Below are experts of layer 5 (counted from 0) of a mixture-of-experts language model. Rows are named router (the router's row for the expert), gate (a neuron's input weights, with its number), up (a neuron's input weights, with its number) and show model dimensions 0-127. Each number is 50 + 15 x the weight over its row's rms, rounded and kept within 0 to 99.
After each expert's rows: "gets" lists some tokens that make up at least twice as much of what it gets as of all text; "mostly gets" lists some tokens that are sent to it at least half of the time. This comes from a sample of Wikipedia text that the model never trained on. Tokens count by the router's weight.

# expert 104
router:47 52 56 47 72 66 73 47 21 44 63 53 57 64 62 74 21 62 53 45 29 18 65 57 27 54 41 36 63 32 72 41 85 70 52 65 82 48 62 78 31 68 58 60 25 46 46 39 64 28 50 65 43 61 52 30 36 64 53 52 29 27 64 41 58 47 18 58 34 26 49 64 43 67 48 46 47 34 54 32 28 49 56 48 63 44 20 44 30 51 63 59 68 30 74 49 51 31 35 42 44 74 39 44 59 47 32 50 51 67 40 62 69 48 69 54 16 64 57 52 41 38 59 67 43 48 66 58
gate0:10 45 31 65 74 53 64 45 63 25 48 41 90 38 07 57 59 42 42 74 69 52 58 56 34 29 66 59 27 62 56 30 46 47 61 58 51 52 47 35 44 60 38 46 30 48 56 37 39 76 38 52 31 70 36 52 65 35 40 48 40 25 52 59 45 81 57 74 53 04 42 50 69 42 65 47 52 42 50 42 48 50 51 33 47 46 41 65 50 63 67 66 46 49 37 60 59 56 51 59 57 77 54 31 23 66 30 48 34 62 47 56 38 57 51 64 29 75 65 79 45 55 31 59 58 77 56 46
up0:58 09 63 26 76 48 30 55 48 30 47 85 09 33 63 44 51 41 54 41 29 50 38 52 69 32 26 38 50 47 68 58 68 55 60 57 52 38 32 39 51 72 65 55 51 39 45 60 43 31 66 47 77 55 66 50 49 40 33 69 78 69 53 28 47 47 62 50 71 72 55 40 39 44 25 39 66 64 30 47 60 56 29 81 36 48 61 63 56 56 75 40 49 57 57 52 41 55 49 28 33 30 43 75 61 54 74 43 20 39 55 36 56 35 43 70 49 39 41 38 41 21 37 43 40 36 45 35
gets: "a", "0", "9", ")", "2", "7"
mostly gets: "%", "ia", "States", "ina", "ism", "ence"

# expert 147
router:31 54 74 49 58 76 71 57 48 68 44 39 50 24 77 80 74 45 64 49 45 19 50 75 39 55 51 36 58 41 45 47 71 51 48 57 49 60 44 52 46 51 79 36 31 49 58 29 65 53 65 78 30 42 59 49 41 38 46 48 36 35 39 28 48 60 47 64 24 26 21 63 46 59 32 36 46 43 46 46 61 53 46 47 54 68 42 51 78 56 32 51 86 17 58 59 37 60 36 69 48 62 31 24 65 30 42 33 46 61 47 53 63 49 47 59 14 58 50 40 38 45 44 74 26 59 14 41
gate0:56 60 46 34 53 68 44 59 64 56 70 41 47 29 48 49 44 35 59 45 54 59 63 54 50 54 30 13 51 49 25 59 71 34 43 46 48 52 29 29 48 51 51 22 25 57 49 61 44 64 33 45 48 53 66 54 69 20 28 52 21 32 75 48 51 42 53 72 60 48 34 37 55 67 71 28 35 32 44 67 51 57 44 43 11 22 67 48 45 71 48 68 40 39 49 74 53 61 56 31 36 89 40 83 33 58 48 36 45 84 60 28 52 60 58 57 19 54 57 52 62 39 51 71 26 53 35 46
up0:45 35 77 24 69 39 48 34 45 03 55 42 47 38 41 13 58 50 33 39 63 36 39 39 34 35 55 46 40 57 41 45 36 57 60 64 30 47 37 63 61 76 23 65 45 27 56 63 51 20 46 52 64 45 64 67 56 59 33 52 52 65 43 40 70 58 41 32 74 32 67 47 42 20 51 43 46 37 55 56 23 35 29 39 40 79 47 40 48 56 63 76 13 63 49 48 47 48 47 43 48 50 73 69 53 68 53 48 21 46 58 44 59 49 51 50 43 71 30 67 34 30 34 51 64 79 74 43
gets: "| ", "0 ", "5 ", "3 ", "4 ", "2 "
mostly gets: "00 ", "000 ", "50 ", "ording ", "40 ", "30 "

# expert 165
router:36 56 61 49 60 72 73 49 36 59 74 51 38 46 61 55 27 26 51 66 18 57 62 34 38 45 44 35 64 60 90 69 68 82 36 62 67 49 74 64 35 45 54 53 34 43 53 63 58 44 77 65 16 35 25 64 43 45 40 68 46 41 67 45 54 54 40 76 34 38 48 36 25 38 38 41 63 33 35 76 53 53 66 54 67 65 27 51 50 48 25 54 74 27 45 63 52 36 55 47 30 50 46 57 33 38 61 51 77 65 27 35 69 53 46 54 35 67 72 46 30 42 64 55 36 65 39 28
gate0:31 43 39 37 55 61 41 59 45 51 70 52 72 48 50 54 35 36 54 41 65 58 39 47 56 44 56 55 47 38 70 74 74 74 23 63 38 72 40 18 50 67 67 17 26 62 45 57 47 44 68 54 41 63 85 34 66 65 63 49 56 26 61 82 41 78 47 55 55 26 46 39 52 59 46 58 49 32 18 57 64 49 51 40 57 46 43 21 45 56 60 62 49 29 43 42 47 50 72 48 61 57 51 86 60 56 46 33 69 42 27 62 51 52 57 38 09 51 62 65 49 42 14 52 23 67 60 31
up0:66 51 67 46 72 37 50 57 74 32 50 77 04 44 51 36 52 56 32 46 21 46 60 42 61 60 44 32 30 72 31 48 32 51 55 74 31 57 49 56 47 49 61 54 54 51 32 59 65 44 51 33 60 79 55 68 56 70 37 40 65 59 43 29 52 55 66 34 78 82 70 59 72 42 62 30 56 46 58 20 38 61 49 62 45 37 56 74 25 75 67 61 54 39 49 31 27 58 47 53 51 29 47 46 38 50 58 52 28 47 69 39 48 20 55 64 46 16 47 28 40 43 57 69 68 40 51 77
gets: "| ", "3", "4", "5", "6", "0"
mostly gets: "County", "$", "3", "4", "syst", "53"

# expert 162
router:34 74 73 60 41 61 70 24 23 54 60 42 38 52 50 71 59 47 64 59 36 61 65 39 32 66 29 32 67 34 63 55 79 73 65 53 43 48 55 85 29 57 79 40 33 64 65 23 57 20 77 63 47 53 57 56 45 57 49 45 42 27 47 64 51 49 41 72 47 66 36 43 38 40 45 48 73 43 47 61 56 17 54 53 27 58 30 50 37 37 38 32 78 49 52 45 47 62 48 64 76 57 41 67 37 60 36 43 69 35 51 36 73 39 58 52 12 52 46 70 55 49 39 54 85 39 54 62
gate0:13 31 52 37 63 58 81 53 51 43 88 45 35 26 39 68 63 18 77 43 66 42 66 41 64 58 60 62 34 58 55 34 59 79 57 28 46 51 48 36 42 71 80 42 40 55 57 32 56 31 33 51 43 49 57 77 49 38 58 54 40 45 86 46 50 52 36 53 70 51 34 15 55 44 64 38 39 41 43 81 51 51 36 33 44 33 57 48 34 60 46 71 32 56 34 25 37 56 67 55 48 66 57 80 48 43 35 30 64 49 65 47 55 79 57 56 26 45 67 70 35 39 45 36 57 43 54 59
up0:62 40 58 52 66 48 33 51 47 36 36 60 46 55 38 38 66 48 32 33 51 54 38 55 23 36 66 32 64 47 61 37 77 30 79 63 51 36 31 22 46 35 32 51 38 44 44 50 81 45 50 49 60 66 55 31 59 54 29 64 45 62 27 37 42 72 75 13 46 61 43 38 35 34 48 64 44 71 51 33 51 52 61 43 61 33 33 26 43 49 55 71 40 27 71 99 36 59 57 52 47 54 47 51 35 37 57 48 22 72 27 43 51 35 48 65 45 54 43 38 34 29 61 26 61 88 67 44
gets: "s", "p", "g", "b", "S", "P"
mostly gets: "syst", "prof", "bas", "sl", "hel", "beg"

# expert 105
router:38 62 54 42 53 64 49 26 42 57 34 34 39 25 77 59 51 39 56 58 35 48 49 60 50 68 16 30 64 35 84 49 50 74 36 55 42 86 74 78 72 51 35 29 38 50 49 36 48 30 50 57 35 33 32 58 67 61 31 79 79 40 41 40 52 60 36 46 25 15 27 34 45 29 52 36 50 50 32 40 53 39 54 24 52 63 43 72 58 34 53 39 61 55 47 51 55 32 22 37 52 65 51 37 42 25 39 57 41 57 30 42 70 39 48 44 47 79 68 50 48 35 46 63 70 63 28 53
gate0:40 52 62 39 70 30 50 70 58 38 43 59 69 14 60 84 47 11 51 53 71 65 71 66 69 57 37 38 37 61 39 60 52 73 32 40 70 23 47 39 32 77 62 17 41 44 61 58 49 39 49 42 50 33 48 62 76 50 28 54 58 40 68 63 42 49 47 56 35 38 36 59 45 42 65 45 28 44 52 68 43 50 22 42 49 47 65 31 14 58 54 49 53 53 42 48 51 36 51 42 47 66 35 87 43 30 34 44 42 25 54 48 40 28 26 55 62 64 72 69 60 36 31 67 58 67 48 27
up0:59 25 48 55 32 44 47 63 86 47 64 47 33 32 32 36 52 63 54 58 24 17 37 54 17 37 85 43 68 45 57 53 58 45 60 70 45 50 39 39 77 40 47 68 50 68 55 33 69 24 54 50 61 59 53 52 58 57 64 52 20 61 23 40 33 56 51 44 66 58 67 35 48 59 37 37 74 67 56 39 62 62 56 69 53 43 47 57 90 44 70 61 53 62 54 59 42 71 33 56 42 65 44 68 42 63 76 22 56 63 48 43 59 74 70 65 31 48 24 30 27 72 48 31 44 64 45 48
gets: "e ", "a ", "o ", "er ", "y ", "t "
mostly gets: "James ", "John ", "David ", "George ", "ael ", "William "

# expert 59
router:49 56 66 71 39 56 51 59 32 45 23 49 54 42 58 99 47 37 65 65 30 23 47 58 52 66 34 18 55 41 43 45 48 57 49 59 62 62 60 74 43 47 63 17 47 49 75 38 64 51 59 63 39 63 52 47 67 49 54 53 56 15 62 55 45 46 30 45 51 55 56 35 78 27 45 26 50 54 35 56 46 16 81 67 67 65 47 42 20 48 72 70 76 48 53 44 38 26 39 54 58 78 21 40 38 32 48 48 58 43 56 48 47 58 37 57 65 59 48 46 25 43 65 62 24 67 59 31
gate2:36 53 67 62 46 41 55 86 50 35 35 32 56 40 29 50 38 70 50 52 51 05 46 55 63 80 54 32 60 67 33 68 26 56 45 66 68 44 72 49 33 58 67 41 65 51 57 35 69 60 77 61 58 52 83 63 64 52 29 48 67 30 70 63 32 60 54 40 46 50 72 24 43 53 64 53 70 53 77 58 37 39 48 59 44 71 49 47 52 66 64 53 56 41 43 56 33 32 17 52 52 67 19 68 57 33 54 27 78 62 31 29 68 58 65 40 66 49 59 48 62 46 59 66 32 69 52 55
up2:50 33 45 41 44 23 25 66 54 35 38 51 45 36 42 63 68 45 59 20 42 27 45 48 66 40 48 47 51 51 84 75 65 64 60 69 28 50 55 39 70 59 55 45 42 57 31 58 58 53 94 57 51 69 51 49 54 53 52 51 58 47 41 74 60 34 41 49 57 46 51 45 40 61 48 20 40 48 27 41 50 49 45 37 56 35 54 61 62 41 54 56 24 73 44 74 61 67 60 66 25 65 44 56 47 59 78 28 64 53 40 37 57 71 54 76 69 46 72 36 62 80 00 42 64 42 44 27
gets: "ed ", "ing ", "ti", "li", "ri", "si"
mostly gets: "took ", "assi", "enti", "udi", "oci", "ced "

# expert 100
router:13 63 57 35 50 56 72 48 49 62 43 47 51 11 53 68 37 27 49 46 28 48 54 68 38 45 25 36 43 32 47 47 66 83 18 45 29 65 71 65 49 47 43 32 53 54 64 47 49 32 68 42 19 56 56 51 52 53 37 69 71 46 42 49 65 67 04 70 44 57 44 18 50 51 36 37 32 54 51 53 38 40 49 40 47 74 62 50 60 49 47 52 64 58 52 59 21 37 34 43 51 60 47 34 37 36 25 38 60 60 31 59 62 36 67 55 20 73 49 46 36 47 70 81 38 75 38 50
gate0:22 27 38 52 72 27 39 54 81 33 80 53 34 36 35 58 55 53 75 71 40 49 39 61 77 36 39 47 43 68 46 59 60 62 60 52 62 53 41 44 51 73 45 25 19 51 29 54 54 34 51 46 46 36 79 67 49 68 57 70 45 43 68 39 67 46 44 66 40 22 43 20 68 32 59 48 43 45 57 55 54 50 32 41 46 55 57 49 27 67 58 69 76 36 42 44 62 50 63 15 73 44 56 99 61 26 26 38 58 56 46 54 36 54 64 53 33 55 50 57 50 34 38 61 44 58 50 59
up0:70 37 68 38 59 59 43 52 45 15 83 64 35 46 47 65 77 57 71 48 30 53 30 45 57 50 75 29 74 43 40 58 51 70 57 59 52 42 04 52 57 54 47 73 62 64 61 54 44 23 57 26 48 71 77 47 55 70 63 41 38 44 26 44 42 60 64 49 51 94 45 42 53 68 61 47 63 80 41 60 30 52 42 64 36 35 65 59 58 37 57 73 39 47 66 51 54 64 68 40 61 66 35 30 46 34 68 35 47 57 47 42 52 69 62 94 46 60 32 43 40 37 46 46 39 55 49 39
gets: "| ", "and ", "\"", "The ", "a ", "e "
mostly gets: "& ", "John ", "David ", "George ", "James ", "ael "

# expert 73
router:45 61 42 34 56 69 72 39 19 47 62 36 49 29 76 54 50 46 54 38 27 40 58 60 59 65 46 20 48 54 67 62 59 52 47 56 46 46 66 79 44 32 31 23 21 58 60 43 30 56 74 53 31 55 32 57 47 46 51 45 54 47 42 38 34 62 28 72 42 27 28 41 27 44 46 21 74 24 35 51 45 47 61 68 36 64 36 40 64 47 56 41 47 62 37 58 50 50 26 44 47 52 46 28 30 15 49 53 56 58 20 39 54 05 69 60 40 61 55 65 32 31 66 73 57 45 31 30
gate0:29 60 37 70 30 22 60 51 45 22 55 59 64 32 25 31 41 57 55 56 63 51 90 52 54 52 43 43 38 87 76 39 36 74 51 38 43 65 34 52 39 67 85 31 44 35 50 68 50 46 29 34 64 40 43 49 69 44 27 56 44 44 52 55 50 73 71 57 80 48 34 38 51 30 36 60 46 40 59 49 63 43 27 48 16 53 43 45 22 61 50 66 27 50 43 56 68 22 41 50 61 57 50 67 52 28 39 79 48 47 64 48 37 36 49 49 37 74 62 29 59 33 32 58 73 58 49 48
up0:61 49 62 34 47 60 34 70 69 17 61 54 35 49 39 58 58 35 38 45 38 20 39 59 37 44 66 44 62 49 79 63 52 48 47 87 39 05 28 69 87 30 48 76 52 70 50 54 56 53 64 56 41 73 45 48 56 53 58 53 54 63 29 34 55 57 37 12 48 62 73 31 60 17 52 56 41 53 33 35 33 49 40 63 62 47 41 76 27 56 60 47 48 50 30 46 47 54 55 26 40 43 56 28 42 60 48 25 24 67 49 52 60 40 76 60 35 37 35 55 38 52 35 46 35 57 67 35
gets: "a ", "o ", "s ", "y ", "er ", "e "
mostly gets: "York ", "University ", "City ", "Cup ", "State ", "School "

# expert 118
router:30 68 42 56 66 66 54 52 30 46 48 19 50 36 64 68 67 66 33 54 49 47 89 34 21 49 67 57 64 51 67 67 60 55 50 69 64 31 43 78 67 69 58 14 47 42 71 42 38 40 71 59 36 46 59 43 54 37 40 29 63 37 43 39 61 54 46 54 68 48 48 63 29 47 40 28 66 33 41 32 29 43 57 38 56 79 56 63 35 54 32 38 59 45 47 55 59 34 59 46 50 67 30 23 48 14 45 65 50 58 46 53 83 16 41 53 50 45 61 48 15 19 49 58 36 43 45 32
gate0:44 32 41 68 73 39 53 25 50 40 79 47 69 48 36 53 48 23 52 60 39 54 93 37 48 65 63 40 44 61 59 56 51 58 45 51 33 62 24 41 64 58 83 03 43 50 51 59 71 55 20 55 54 67 53 58 40 41 46 68 52 42 37 30 60 45 60 53 31 34 48 34 49 35 50 67 76 54 38 63 53 49 31 50 14 54 49 57 21 66 45 44 35 40 29 54 48 39 37 73 60 47 14 50 48 54 44 57 37 74 60 59 57 53 51 50 25 43 80 67 28 43 47 43 84 70 50 51
up0:55 57 84 26 45 50 68 46 37 50 47 43 49 32 63 49 64 38 31 43 45 51 65 64 25 29 55 19 63 59 64 69 63 62 51 59 51 57 33 39 56 67 60 51 54 77 68 70 39 36 53 73 39 72 59 32 56 63 43 44 39 65 11 36 53 65 28 37 36 39 58 25 41 43 31 61 33 64 47 60 54 46 50 59 63 58 50 82 31 48 51 71 41 52 39 52 25 31 75 15 52 56 17 50 54 47 59 70 05 52 58 58 59 50 58 45 37 81 65 56 56 61 38 32 73 54 47 47
gets: "t", "ant", "ent", "art", "ort", "ity"
mostly gets: "t", "ant", "act", "ture", "port", "ret"

# expert 79
router:29 51 52 46 35 72 81 31 27 26 69 19 48 46 76 72 44 40 51 72 27 27 47 53 45 74 56 51 65 32 50 49 85 66 47 55 56 53 68 61 43 73 38 47 42 53 80 49 68 37 49 59 52 55 62 24 53 64 39 42 58 46 56 43 59 68 32 60 58 69 54 56 56 48 58 43 47 28 52 70 48 50 89 32 74 64 20 74 30 60 66 49 69 58 54 35 29 29 48 47 34 76 20 34 50 28 60 41 61 56 42 40 61 33 64 41 35 58 53 66 28 56 45 59 39 33 48 55
gate0:75 56 76 65 60 57 68 24 69 22 53 62 50 59 33 70 47 35 56 45 69 53 36 46 70 55 51 27 47 51 36 64 57 88 22 33 44 51 53 31 69 49 59 20 35 76 41 60 42 51 57 41 54 66 55 35 74 62 57 52 43 53 66 34 55 50 56 96 50 28 48 53 57 55 61 30 38 02 45 60 45 48 58 55 50 49 67 45 12 47 69 57 60 49 54 35 47 30 64 64 44 47 11 54 45 72 50 45 55 62 31 24 54 34 57 49 36 55 57 61 27 48 57 54 31 42 50 47
up0:43 21 79 36 70 45 52 59 45 22 58 47 31 48 66 55 57 45 60 74 40 46 35 74 39 40 57 42 49 61 51 65 64 59 57 49 44 64 34 54 51 49 76 38 65 51 53 38 85 37 43 50 61 50 45 49 52 84 68 75 65 44 49 30 79 49 35 25 51 49 45 31 27 39 56 54 65 50 51 43 53 59 19 51 43 55 70 43 65 33 45 65 33 56 40 45 53 59 64 54 43 62 45 49 75 18 65 27 53 53 60 71 68 26 61 59 32 53 80 70 07 31 52 26 35 37 77 48
gets: "e", "es", "s", "er", "y", "le"
mostly gets: "ations", "years", "ards", "ture", "time", "Born"

# expert 157
router:34 82 72 80 66 59 40 30 63 54 52 49 24 50 54 78 53 41 63 60 68 24 64 54 57 54 32 36 78 47 61 60 63 45 44 37 57 51 74 66 47 60 59 32 37 37 48 19 69 38 76 49 60 43 64 65 44 51 54 65 29 52 55 42 53 43 30 57 45 60 20 38 39 44 26 31 58 23 37 81 48 29 52 42 45 61 62 38 28 54 33 58 68 23 30 36 65 48 38 40 66 63 32 65 42 52 18 58 64 48 61 36 71 49 53 65 43 55 56 77 54 35 27 75 69 59 42 51
gate0:45 58 40 57 56 65 42 60 72 12 45 46 50 29 26 60 34 34 33 44 77 41 57 23 81 61 26 24 58 78 56 39 45 53 46 36 53 42 78 44 46 66 57 62 42 58 63 45 65 44 40 66 54 69 64 69 38 47 37 57 43 50 45 53 43 54 51 43 79 64 33 42 45 78 60 24 62 39 55 46 40 56 62 46 59 54 59 52 43 79 50 74 58 43 08 32 46 48 20 32 45 40 42 83 54 59 17 48 59 67 67 32 70 29 50 64 37 40 76 55 68 37 43 63 34 44 48 40
up0:51 45 75 26 62 34 54 33 55 25 34 57 63 57 54 39 17 40 46 47 45 45 38 71 37 36 74 68 56 21 43 19 36 32 44 44 04 42 27 59 58 33 75 33 50 50 79 53 53 49 51 62 57 56 40 70 46 52 25 58 69 52 42 44 51 37 60 27 86 45 66 38 53 34 53 57 45 43 69 53 25 52 52 68 09 25 26 69 29 47 57 61 44 67 49 58 61 50 74 50 39 63 58 46 30 39 45 42 23 51 46 63 68 54 62 70 49 58 63 52 27 41 48 49 45 68 58 52
gets: "P", "B", "p", "M", "b", "G"
mostly gets: "Gr", "sl", "Br", "gr", "Gl", "prof"

# expert 56
router:34 58 65 63 50 66 77 51 30 69 61 47 49 51 68 77 69 58 53 62 37 42 71 75 39 50 33 07 77 59 52 52 71 69 48 51 38 61 58 63 20 76 41 54 46 36 45 61 59 35 43 68 56 56 45 55 32 44 52 65 41 37 21 41 88 62 32 78 26 44 49 52 40 52 42 25 66 43 47 48 62 51 55 46 69 60 26 66 46 45 67 44 58 24 42 46 38 51 36 69 58 71 36 39 38 28 48 42 60 52 43 50 73 29 73 42 22 66 59 59 29 36 61 73 65 36 62 66
gate1:38 67 46 39 62 70 42 33 23 50 43 41 62 21 42 47 64 61 41 77 67 65 41 64 15 39 63 32 22 43 75 78 51 73 55 53 72 57 22 48 46 56 37 69 51 41 32 74 50 23 65 55 49 59 44 69 42 28 47 33 36 31 64 36 62 31 28 47 57 36 46 51 43 50 37 38 71 57 46 38 39 24 43 63 63 45 70 73 29 57 48 62 42 43 48 32 47 59 67 35 66 72 58 52 50 61 51 64 34 31 43 51 60 44 60 56 21 41 36 39 32 67 34 24 71 19 34 62
up1:68 16 57 39 66 27 63 57 65 48 40 81 30 45 65 41 60 51 64 51 54 30 41 45 53 47 61 53 54 72 62 53 68 57 48 42 25 70 69 39 62 39 81 28 39 64 56 27 34 74 64 48 68 55 58 73 80 60 65 61 69 58 76 27 58 59 59 73 37 43 33 51 39 51 64 27 53 23 10 68 46 55 29 44 59 41 59 29 44 60 35 47 67 57 40 36 39 48 52 24 40 42 70 30 44 61 65 42 70 66 42 21 52 59 40 31 45 53 50 76 54 54 38 60 61 70 39 37
gets: "s", "2", "'", "ed ", "R", "A"
mostly gets: "_", "Japan", "ism", "ld", "·", "ally"

# expert 106
router:23 57 56 40 60 64 45 43 48 37 62 22 34 54 53 70 58 64 42 49 26 27 55 34 32 41 63 46 81 35 74 62 53 63 41 70 39 47 41 63 71 73 58 17 56 27 62 50 44 41 62 55 41 26 66 47 72 28 44 53 54 06 48 44 76 50 36 74 67 60 53 52 40 40 37 39 57 56 27 42 31 35 41 27 61 70 40 58 15 56 33 46 55 18 35 65 59 23 67 41 67 64 33 29 56 31 54 48 38 58 35 56 70 31 47 48 46 54 53 63 29 28 65 40 38 51 54 43
gate0:40 46 25 35 59 53 35 63 39 38 75 58 51 51 42 60 51 17 36 49 32 57 59 38 63 66 50 42 48 76 55 44 68 70 57 48 25 55 38 36 71 56 77 32 44 43 79 59 46 59 54 58 55 57 42 68 56 66 41 62 56 06 25 40 56 53 62 69 33 21 70 21 29 47 56 44 41 56 56 63 43 52 59 50 44 48 55 53 06 59 37 44 55 53 25 58 62 45 71 32 46 71 00 53 58 69 46 69 50 56 52 55 44 28 51 65 53 55 76 53 70 44 62 55 26 54 35 46
up0:58 55 54 26 56 55 39 69 39 19 66 49 22 47 49 45 58 43 44 48 46 24 57 50 50 49 52 37 38 74 66 51 66 50 31 73 56 45 22 50 75 46 58 57 43 52 72 46 51 48 51 67 70 74 52 64 82 62 29 56 38 53 33 26 60 51 49 49 60 38 48 37 23 44 40 31 70 42 30 70 53 52 31 44 47 50 46 60 42 60 38 87 16 61 59 55 44 67 80 44 33 64 43 56 58 40 66 84 36 69 42 64 67 53 79 76 29 61 52 60 41 52 65 37 39 59 30 10
gets: "t", "and ", "et", "ent", "ant", "tr"
mostly gets: "t", "ext", "itt", "act", "ant", "ett"

# expert 25
router:41 62 58 44 46 60 46 39 13 37 34 53 47 43 77 61 62 35 48 45 27 54 52 46 29 74 43 25 59 36 52 37 44 77 64 68 41 65 64 43 65 58 67 36 27 53 53 39 69 45 53 44 41 62 35 62 58 60 40 77 70 41 47 28 75 63 26 63 37 50 31 27 48 39 46 22 33 41 41 37 45 39 48 26 59 58 45 73 58 42 47 53 79 34 36 72 30 60 34 31 45 66 36 60 55 29 00 47 54 50 40 49 48 30 48 54 36 74 60 59 39 60 52 91 32 53 38 55
gate1:49 47 30 39 49 27 52 35 52 40 40 41 64 42 60 57 70 39 65 51 37 65 40 57 17 51 45 28 64 43 60 46 42 65 45 71 64 63 60 54 70 43 63 34 51 73 66 42 69 20 61 43 35 87 72 59 60 72 74 75 58 31 62 48 51 32 31 62 42 49 45 11 42 57 80 43 53 65 31 40 44 47 44 27 55 49 48 72 50 59 56 54 79 34 53 54 08 53 31 35 62 58 41 61 25 42 37 75 39 54 69 58 64 37 62 37 58 53 65 52 32 75 52 85 57 39 56 39
up1:47 52 59 37 58 54 45 55 47 34 37 68 41 50 59 47 81 75 27 61 37 47 60 61 17 48 27 43 82 41 36 48 73 42 29 44 40 40 53 53 43 48 57 28 39 70 65 50 59 44 49 55 16 45 51 63 50 34 50 69 68 59 41 12 40 64 31 76 43 63 37 55 40 77 56 40 69 62 51 55 25 35 36 48 61 71 45 21 62 19 64 40 64 61 51 40 31 50 45 23 34 86 51 60 35 56 42 46 48 52 71 65 56 32 32 24 50 58 72 68 62 29 53 63 37 62 26 57
gets: "a ", "o ", "i ", "an ", "s ", "e "
mostly gets: "John ", "William ", "David ", "ael ", "James ", "George "

# expert 80
router:40 60 72 56 44 86 77 59 44 60 69 58 46 42 58 95 39 46 56 69 50 34 59 39 54 61 60 29 85 55 44 35 78 68 37 65 60 66 93 63 41 42 51 37 42 51 52 46 66 46 67 64 47 45 32 44 73 56 49 39 42 48 49 67 52 75 19 48 45 77 68 41 54 43 50 38 45 34 37 58 28 49 66 24 63 73 47 75 44 71 60 49 76 39 52 56 52 27 52 62 48 64 41 21 51 33 42 53 62 58 21 24 48 45 49 45 41 63 65 63 33 56 45 69 59 38 50 72
gate0:24 53 64 49 47 68 55 39 44 35 49 77 51 42 44 40 49 47 31 60 24 48 60 33 62 60 54 34 36 50 53 30 42 57 36 24 38 60 40 30 69 48 39 23 39 30 62 63 34 61 47 49 70 64 64 62 53 55 45 43 42 37 71 60 33 79 69 52 60 46 45 64 68 55 51 24 61 32 52 55 39 61 36 41 55 38 55 50 21 97 64 53 49 41 55 38 31 48 68 53 50 52 44 62 39 48 57 45 37 61 43 26 55 05 19 71 00 69 57 53 41 34 17 66 52 43 48 47
up0:66 45 64 46 54 44 80 33 39 09 54 15 48 64 58 41 48 69 33 69 58 33 58 49 21 29 71 33 67 47 36 79 36 38 41 40 62 59 49 45 53 56 43 44 44 44 74 37 49 49 54 50 59 58 21 38 72 60 54 64 55 39 49 36 51 51 61 42 62 77 64 40 44 50 57 47 53 61 33 67 35 41 45 45 66 24 80 50 65 49 73 48 35 63 61 28 25 48 51 61 40 66 59 70 60 43 59 54 59 69 80 68 52 48 53 54 55 77 37 80 31 19 46 48 52 66 81 78
gets: "e", "B", "er", "R", "es", "s"
mostly gets: "ouse", "ance", "ence", "time", "ity", "ally"

# expert 166
router:48 66 55 33 31 57 61 36 16 45 50 49 50 53 52 56 55 41 68 58 33 55 69 51 39 81 34 33 45 44 62 31 63 87 43 51 51 51 58 74 38 51 75 29 26 37 81 49 46 33 71 44 38 44 69 61 42 30 35 55 64 20 25 57 65 45 45 79 59 45 37 67 59 25 09 52 74 46 27 64 55 47 42 55 39 40 10 35 51 63 45 42 67 49 41 60 35 41 50 54 37 67 57 60 60 43 52 30 67 56 61 65 57 27 69 42 18 71 51 57 48 47 41 58 63 44 39 68
gate0:60 34 28 33 57 60 86 50 71 30 46 46 40 49 54 35 46 49 71 49 31 49 54 49 75 66 51 45 31 82 48 56 68 68 54 32 58 56 67 39 59 71 72 17 45 65 54 48 65 58 63 30 31 45 65 32 46 36 72 71 54 44 56 54 43 48 53 45 73 39 61 69 56 27 56 63 29 33 48 75 45 59 38 55 37 59 61 45 18 71 57 48 54 58 34 48 27 42 87 62 31 70 52 41 39 72 41 12 55 47 41 46 29 47 41 51 12 58 57 40 36 51 46 74 39 68 34 65
up0:59 33 62 39 65 31 65 44 37 25 42 64 16 38 38 52 29 52 53 34 48 10 29 79 37 41 34 55 51 49 57 39 80 43 41 58 32 36 42 47 67 35 56 61 42 57 54 46 54 24 36 50 74 72 34 36 48 59 64 44 59 61 31 28 86 76 50 43 69 48 45 52 42 67 48 56 49 77 61 72 45 47 33 62 54 65 35 35 36 61 44 31 59 62 53 41 41 44 48 42 29 39 38 51 66 19 73 30 26 57 46 80 73 39 66 67 30 66 48 52 59 25 48 61 50 60 75 51
gets: "s", "st", "g", "pl", "in ", "sh"
mostly gets: "syst", "bec", "beg", "hel", "des", "ollow"